From a checkpoint of a small mixture-of-experts model trained on Wikipedia.
Size: 16 layers, vocabulary 9393, 7.6M parameters.
Training: a variant of Adam for the experts, 214M tokens, 3261 steps.
Below are experts of layer 6 (counted from 0) of a mixture-of-experts language model. Rows are named router (the router's row for the expert), gate (a neuron's input weights, with its number), up (a neuron's input weights, with its number) and show model dimensions 0-95. Each number is 128 + 32 x the weight over its row's rms, rounded and kept within 0 to 255. Numbers have three digits each.
After each expert's rows: a language model's description of what the expert responds to. This comes from a sample of Wikipedia text that the model never trained on.

# expert 4
router:116159109148114173128088122158160126105147189105200132125152166087111189161147142148156175095161174166099090171130119083083101148094100085064090215098138129169145138160121105143192172126100148099102101154096130063122092131113143129121144110149103078130139086133123144117082116075103097144
gate0:123099185082109139138114094142138115118114143165169134136098180086062147082074137112140120084180063164164151146121117096102136154132134160092099127146144210128099141145144088131218102130103136096122127113130145183151151145120134127074137141180156152030149128136119094121147102162192127092
up0:148089133041101120127147112102073096131160089114166129122057135076095078110063087108141137089155096170109154169116175083122149132143141158130163071148127162132112156154172137150176087147146141091135112100129134152154147167115098094080172146151152172060159165115125079157160098128169120087
gate1:112175117144111097084146143165151152128085130094152139210076102120116145101184053141105080141137148114134120125087151126135150174142111124160105167161168160082142088135121119093151146144115075168142114098098098092140107152128059128076052113164081082150056113128111102088138172108177149123
up1:054169098097112130110175118156141159161076167142127078159138092155139123114173096102093148110100160107110116160125128147138140185093124090149179133181133171115156117098124126129144124162104108150128130124115148078170085133150059123023140085118065116126126144065168072121142102118197120110
What it handles: Capitalized name beginnings. Opening pieces of proper names and words, often capitalized syllables such as Al, Mar, Tr, Car, and the al in al-Maliki.

# expert 7
router:149148176093149123125120093128135136142134126093128163091182100143166156152160131153097119073195122054132117151154089142134108133135132126174088077156127101076121106077184065184153105150158111145155107118108164090188136088118154109158152056108164092133146116148137153179086114169180110069
gate0:136180128123153158117251152100092101164116141090142129130112128146122165143164106129107151139153151102148179210132079100129091049096131071131170116154204102122108137113101136144130083090103098120163107150065119077158138124167129150135068138103172125113153144137093151123164152107157144120
up0:137144123129121164120255138093124126148099136096196116101111156130078112094137043110132122137148101129149172166087085100150127066127142070090165130100194130097143170115133152132102087078088076120207150142082101109128141125146116158125149138107131131132139170138131114138186135108133152156
gate1:148175148147134065166215111180161138123120155108169168174130113132051106119110077109129170104114090091160133113133095139115144162111128075137186166171076142083149144156165154133135089098156076184143082178092149131127122128141148143106104150129075102166085101140092138112107093131156141183
up1:142154161184120128178193111156132149126137161102229142203116129097095140104109057157148133132095061123132131146173151098118095177120153163142144133149057103102174206126166136140120149126084082153117132117101136166124149169158109104108119166127098141164082086111116124118105082092146151119
What it handles: Articles, auxiliaries, clause starts. Articles, auxiliaries and clause-opening function words in narrative prose, such as was the, began to, spent, a, the.

# expert 1
router:141164136140124175100119085111157163108151113148119104129134124170163116155124144088106110162143090126126146177144168134111114158081112130120110082102134050141026110131141090157132211109101113113128170126138083187153148124119140172153170086094156165103141112112117144125181075175205193104
gate0:069136108169062107175160145117157140118122085112111084138110155137105151055111117132147188142173151158131117127132097147149130068158144045117125135053123089129128141152212132102134133140118143118178085087146116178131186155148121121103179118122121107125135191177155110140137122071108068152
up0:092130108157037063161138128122126135106127062120092123132153158152099135107110104156107181153182132182147107139097071134105141074162144068099101172078155096128131161151218140077143114161110130107152077111142099180106126149125147153122172085113094124164101153180141127121161109105174136139
gate1:118147115136151160091136142088144137181121089187135127053164099138175196141077135091144168097159148076119120060124117123101096132109149106125160125105172113186177097126159120110188157177129105103173159108133196132105159122135091143120095164116087086076144147133151181181139128084160117161
up1:137107135181085159071088188089106135112146095136141159096138169142152162106118122080139142134169125138170151073123044128099115173122130086157108161080147130176112093151146105084125119182149074084165148122123164178059163099151079157175118169107076108127168154140125148150161162123114113167
What it handles: Verb suffixes, function words. Word-final suffixes like -ing, -ed, -ate inside verbs, plus to, it, that, its in running prose: merging, establishing, siege to.

# expert 10
router:154092158103150115089127113115140020108102128107195127158156052161142142169115182110110122167077078120135097167163130160128118139138130089113137202172122173159106126137121144154144095153147126137098086152102155192123135170080142054089161115113138135173164116169104146083104104106148111127
gate0:172085104021136114119123135160094110098137061167117082201100094110096129114111116114118120128144188097139139126144156111147108062124124124182131068131199142183116110092080099156126128142141115188179113132156103159116135120094129074156118103162131153064070136130144117148161137097099105133
up0:183105102099149083104117136137080112081151087162089083180117097102091138093097143092157154125169191082151136109160131119157052071135122119215127133115159166184118070095074094147125136135133111136158129133107098177089102157119103099126100127119160133070110120122171124157172100108082092129
gate1:191103119111144108068154139104123125126109120151111098175133101128127131114094130109083147114163093123176087119135140179153131062081159087197101100121152137128148163117175165129109128187146155115158138119161154120095104138117084133155116236115202071170123181151099137130198122090095129129
up1:166078077062103137083164127135102111181086132164139101205074096128130114103090147128129158138136105134149089134133139132166122054093154131199120090130170113121143159117181138144119119155121139150142172122135172146112144079157105095164073150116146103177149204157094138168143121078060142123
What it handles: Quote and bracket openers. Opening quotation marks, parentheses and the letter after them, capitals starting words, and URL or field starts, such as "Islam, (born 1957), Website:.

# expert 5
router:158139148163095157116086153153110109083154139131119146195129183141065127156156162193081167111079151189173168095146116093141093118106107114148100137089142089090148129164096127101109115171092067086089073151145114197091124138147138151169086175111164112139143105127116129092122196178128134123
gate0:115136084080157097165108168106154170125073097093160195180131158172116084142119165132133093094128135138089162132137114141155211126136127111080163201100159130127121139153124131129077161172148135191120180047113149175091114125144091158157112157100112160114106146162200147142132132149129109093
up0:115137071139141126139105153097152143123097194100120177114103151180099106099161158089117136117097160110120118071147087157139220105134114111089117203076129132116097090138100179154091147169153127115150140072184215169119133164129123186139131158120115144095068129186136105121146135147133128089
gate1:147157108118131161171125139160139123164039116145087157097126072120123075177126092131155091169112139169145112126136102092112106120055147130081192069143188126152188120082132155104118154108126114155154174172089160110136097076142135116123162131202149133075142145160163177143094122132116137182
up1:179110110116086110184148135108153174192078127119108168110141131143092099164127101131136109182121107127142103081159097089106104146059136122110225096103168148111140108162117156064120200164122103149164160173117110144107109091162126129122117120200117112058082144129147141140128180158099138161
What it handles: Proper-name pieces. Word pieces completing personal and place names, such as McCarty, Wallace, Miami, plus name words like John, City, County, American.

# expert 13
router:142175085092173128143096146120121187146122127127084140135147083126079124201112081081123148166128096147158080046117157116086100113184108147107146160137149183180093165167111196112094153102090153111133083177163132065148130110116142144103137185116102160119126118147114129142147169123135158060
gate0:115157112083094094119083103139137157103131146127079098152158115158128181126112111122125106158154199109119147167123146171116128074136146107105113123123137144078101053102213163150133144159134139076106107140124149051124144153152028143135116101116148118167050174130125143108079086172105088112
up0:123180119130089085166084139121144147129097152102124094146155150155136185087104098110119099148168177145110134192090096142112114153110149160097064127129154136072126054099220141189141153167145121105134118135151137071111161130193070127089099118143138141171056139124150139139103091092106108156
gate1:177095142091184208120134143175149130062120091109125171103113134103099089120118104149090156184071089174126208130156109066102099183073151147124166162131178104145124133115174130124140097048114131164154110133142140086151090154128126155071112145118097152132157133148179146140135125099148115108
up1:153098134124121159122143101186153120070105066165118136103086152095144087087120138157114121133088117132106215149155145088127148181066195142119146143099143140120145134160207118161137120129160126194116086101124158117152094125130139106064092132135069143121151188144190168175129092116165095102
What it handles: Line breaks, table pipes. Line breaks, table pipe separators, list dashes and headers in tables and lists, such as the break after a date or Preceded by.

# expert 3
router:177168158119168120122160122151132078166130116162175087109096115181157148132073168069136109152150131107061128158159158156138158134135133179113118080152136137093152136058120169084162057146116085180080119124164121099153131165140164093124115192123093131200124129093104159114165130168139142169
gate0:163156093147064096139129150129153144150050148156149107116176084065091122120173132108180134100115152146180152148163109168164127131194139091080149118108102121081108116156148118138141091135070169091100099099172139128095148054145089181107105110116169083155123143136164101106106208148124127119
up0:154203109147137121164146104107149172148062125164164121141174097066103145121114162081175087068133163136146112135183109168163085135156142157101138108124177141097150151085146109139112090104080149091071142120179159137094139041150123166137087087101157084138136142087144124089110164125160103097
gate1:110092146098083140113115129120176068132064135111160112147102138106127126147126124159153149118118132123075119195173117116142176167134114145107113113152043125145161115138116166140141146126174074109161126066157078158080141167130115001131167155154128122108085173097094102174108090158116125139
up1:158113094073131145103116076084161089148049108150105085137144123144144155126121114127144153136106144120056139213154136122153170146151105124114085141163086118130134089099132188097149126158163090093106131084132105150077140163142134039117153150119097178172072165091105116169122109167162167168
What it handles: Years and topic nouns. Year digits after 2 or 1, as in 2020 and 2024, plus common nouns like film, series, album, government.

# expert 6
router:126127143094120151099124079128167104119118067131114152137132155127119143132076157097138087132052184155170134159128169189108125131077109186122134093118107090088165112119103079098113182103071140159081107119187101116132094125089134125149140060109121128128154098090105157128204148056129187160
gate0:132101129197084117142117071120107107122155141120150161087105186107135079140189110183120151096166120141087112147039144115084186098105164120108121088135173147185138173124172129174122116161092125078108109126127095114143118099115084131166093124107102152085111138077129162123184112192155144075
up0:091117104104084148122111115114152111154205120123113122086149137135084126124156104188179130137091094174080091146086134161081182063139139145146118096110173138173142167162138123091122152220125187062146133121144143119133124108171073118159166147129115095090124166116175123147185101187125103138
gate1:114067150156139102155169092105114095118148153087108096134122157066105075087148079175139082132115108096114081034117063136109192095150144155147133136099048112134118121120110154107101116093177105136136090150177115135064143175156137131147066193148139120124092152122142104110131124086106113133
up1:133131162124089094111154124092113104085168118101116129140105173033084085094133104189084095118126137121143131113112014160122162111115137141148089134094050066116141157123105078114101148107135157152108113116200135114112126164120170144172117160115186141131099120120163128105149140069102157155
What it handles: Mid-word lowercase pieces. Short lowercase pieces in the middle of ordinary English words, such as ap in leapfrog, od in lodges, ut, id and om.

# expert 12
router:102099160181170107113122126108107106083163188210060114071145140169129126112116186086097138140117156125140133126148147170110111147136142107082120102143069122096138081185108079141180077118150148114156132161192085162169116195118155169121123202131157129112151120136124134114109093116069149135
gate0:164150108111090086141100191217136102131098144168147127136120129143127128114108136145113191143073115161147154132114174131111127129142150118131212113083099069112164157154120097084162161108180099173126114101162078103107157105135107159122122116131156120063113132232153075143107094114141141182
up0:174174136120094093181149177139114132113067184158095154159160161168152111068123103134090155162136117142129130085149091121156159054127137070171165113098139131116192169108116137122128141152202088119186095128149101161084141116126105146106127125122145102082149143195132104115082093055111107114
gate1:112077115128187102152121125136121144156098137145092095120119149172154093046132131126108094119141095088113159141105131130165146124108135175115113169105095216156098186104119092172139153189127136088183100088122114090136157144126101155089156134143091079085073152177166096144103141092141052074
up1:105111098161176122104103162098094196184117149153070081143145160162133122034128158114143124108148152114135142138120159154169115138091132158128130157074101169141106164103123115160182173176123140088173126084128102085115145141095122184102149158122122076117063136176176097157162160076129086097
What it handles: Plural and noun endings. Word-final plural and suffix pieces such as -ers, -ors, -ions, -ies, often before commas, and, or were, as in trumpets or minors.

# expert 2
router:108165123075150102169122059203156112119154148087148112162104094117137152119106162109145085117052198141143122153150183143129127135136100148108130083148115129189072161143105142058153172090102153083099172174111138101082085110092154165117159103096102155136151119112150148106095120176187124130
gate0:159112124186134106136138105116095092131116106151101171117134148138167100107152144181098147136099181067123153146095084101166127035140139155100126114101134085119166160082106127084171154136117108121121168177111121072184178137157088136193102107145105094107108130151110176134150193124213127170
up0:118104124194152104101119139164096103152094113097084123134120151165151136092105124190115194161078152085120134067071074108178095078099110101094114132096165085117146167080098170101184123170140107078150144162107153105149149159127102110197086125162152138085113112104125112126092187095141097125
gate1:151103133164143137123183177113115146176117125096095107103103128101095092091145091140154112138148149125094147104066143128168110084180225122121145127093111144093171104073118175124175094131140131143168124069124136149113186119150090117098115100167120133134103224111198071139117111112121067126
up1:055138121161104108117173140086102134131097144165156127143122169125100095043139116177167177080124102096114148134108121113138131094115197094115145153109085144106091136100171137148155122134182118133162124106183116130147202106128064142155082142169105109119127211134161080179066122138144088123
What it handles: Word starts and numbers. Single spaces and short word-initial pieces, often before digits, as after c. in dates, in a year, or No. and hull numbers.

# expert 14
router:171161143144104135085109148120123060122141088130135127166099146179142132122185142098148112076163174172127109096147195117100119155082099210160106114146121121117146100146126109126168135095127081102104176084172086156096102167157123100162137121097195185131116106108106145122162054126117185184
gate0:144153109089127148117180186050103139153082137093128130155147080114178133140145082135151154151166142162157124166092134160142046113135178089128118135153085157109162161117143161138166132094103154129132138136116114065091182071143130090107110127109079142087151156115179132190179116174139058147
up0:162158143122102105124167100097121148106102060145125167139157134110185121149113066145126155159153160128158132169078155146160072095090175112117116111150113110089134113122127144136167137074104140134171176097118133049138198050062103151135134104135067160067174144140107134128171095129124103177
gate1:164103037072133136126118183134171101206088187103145105115157101068113155121104089132186089166162098148110068082156148080130152106156119155150154115109108114151096145126113155121098143149156141147180078089083091170179171121179110101157134145164116159121111131136151086163108133141097125134
up1:120147078086095061111111151157100102130134212149174097144160120094095123071137095162195134159180168156108082118161124115152199087106134160088137075096085131167103073132078086120134161163161111149152098069098091146161130161148125151165112088129109135128084119157144097106138134116108103143
What it handles: Suffixes in media text. Derivational suffixes and mid-word pieces like -ical, -ment, -ology, plus film, album and song, mostly in writing about releases and books.

# expert 8
router:150145116184132062100083128129091170086122106098098182167155127144095134083165132137109099139105079159162098139146081144121102170201118062127142164132138143055133077151098092054096196114165128119157140087107103208132122150087139137138127146154103136132126108164093109103169110109108127157
gate0:141165113092106130184222138125131129113088111135129163112093131119105129097167089089150161156187127098124110149028133106155131137126145117117150109166177086170071111094116120150132160188093212162191144086177155122140151130128147128111140132125104100092135147090127114121092073075094104118
up0:108117057085115110180201142098128139097050141133118147135113107156103129095158096110164095150164178155117114161064152105163138131124136090132150130120119126189074111090128137139128141178104170138101124124119113136100157068110158128053070167142042126104133155066145111135072110092145129116
gate1:120120048111113090092119040140178172101062088082121132141154108148142114120139126192111133147158084123050137113106080129129125128113119095091148146139125153167145120061175055147168145135130138128160097132172130176117096142134082147126178079138088122134109159173137103142162121102124059138
up1:116124068079160119068111083138169130161093121130190098139169112187149100098126120157142119097105089145059158141119099157091144114083122115101168140112104166137131112068166076188174146135140139146120096143126107121112134112141072169073128032076133132142119146142172109184135141087114080125
What it handles: Foreign name syllables. Vowels and syllables inside non-English names, such as Slavic, Hungarian, Japanese and Turkish names in sports tables, like Wojciech, Szoboszlai, Kobayashi.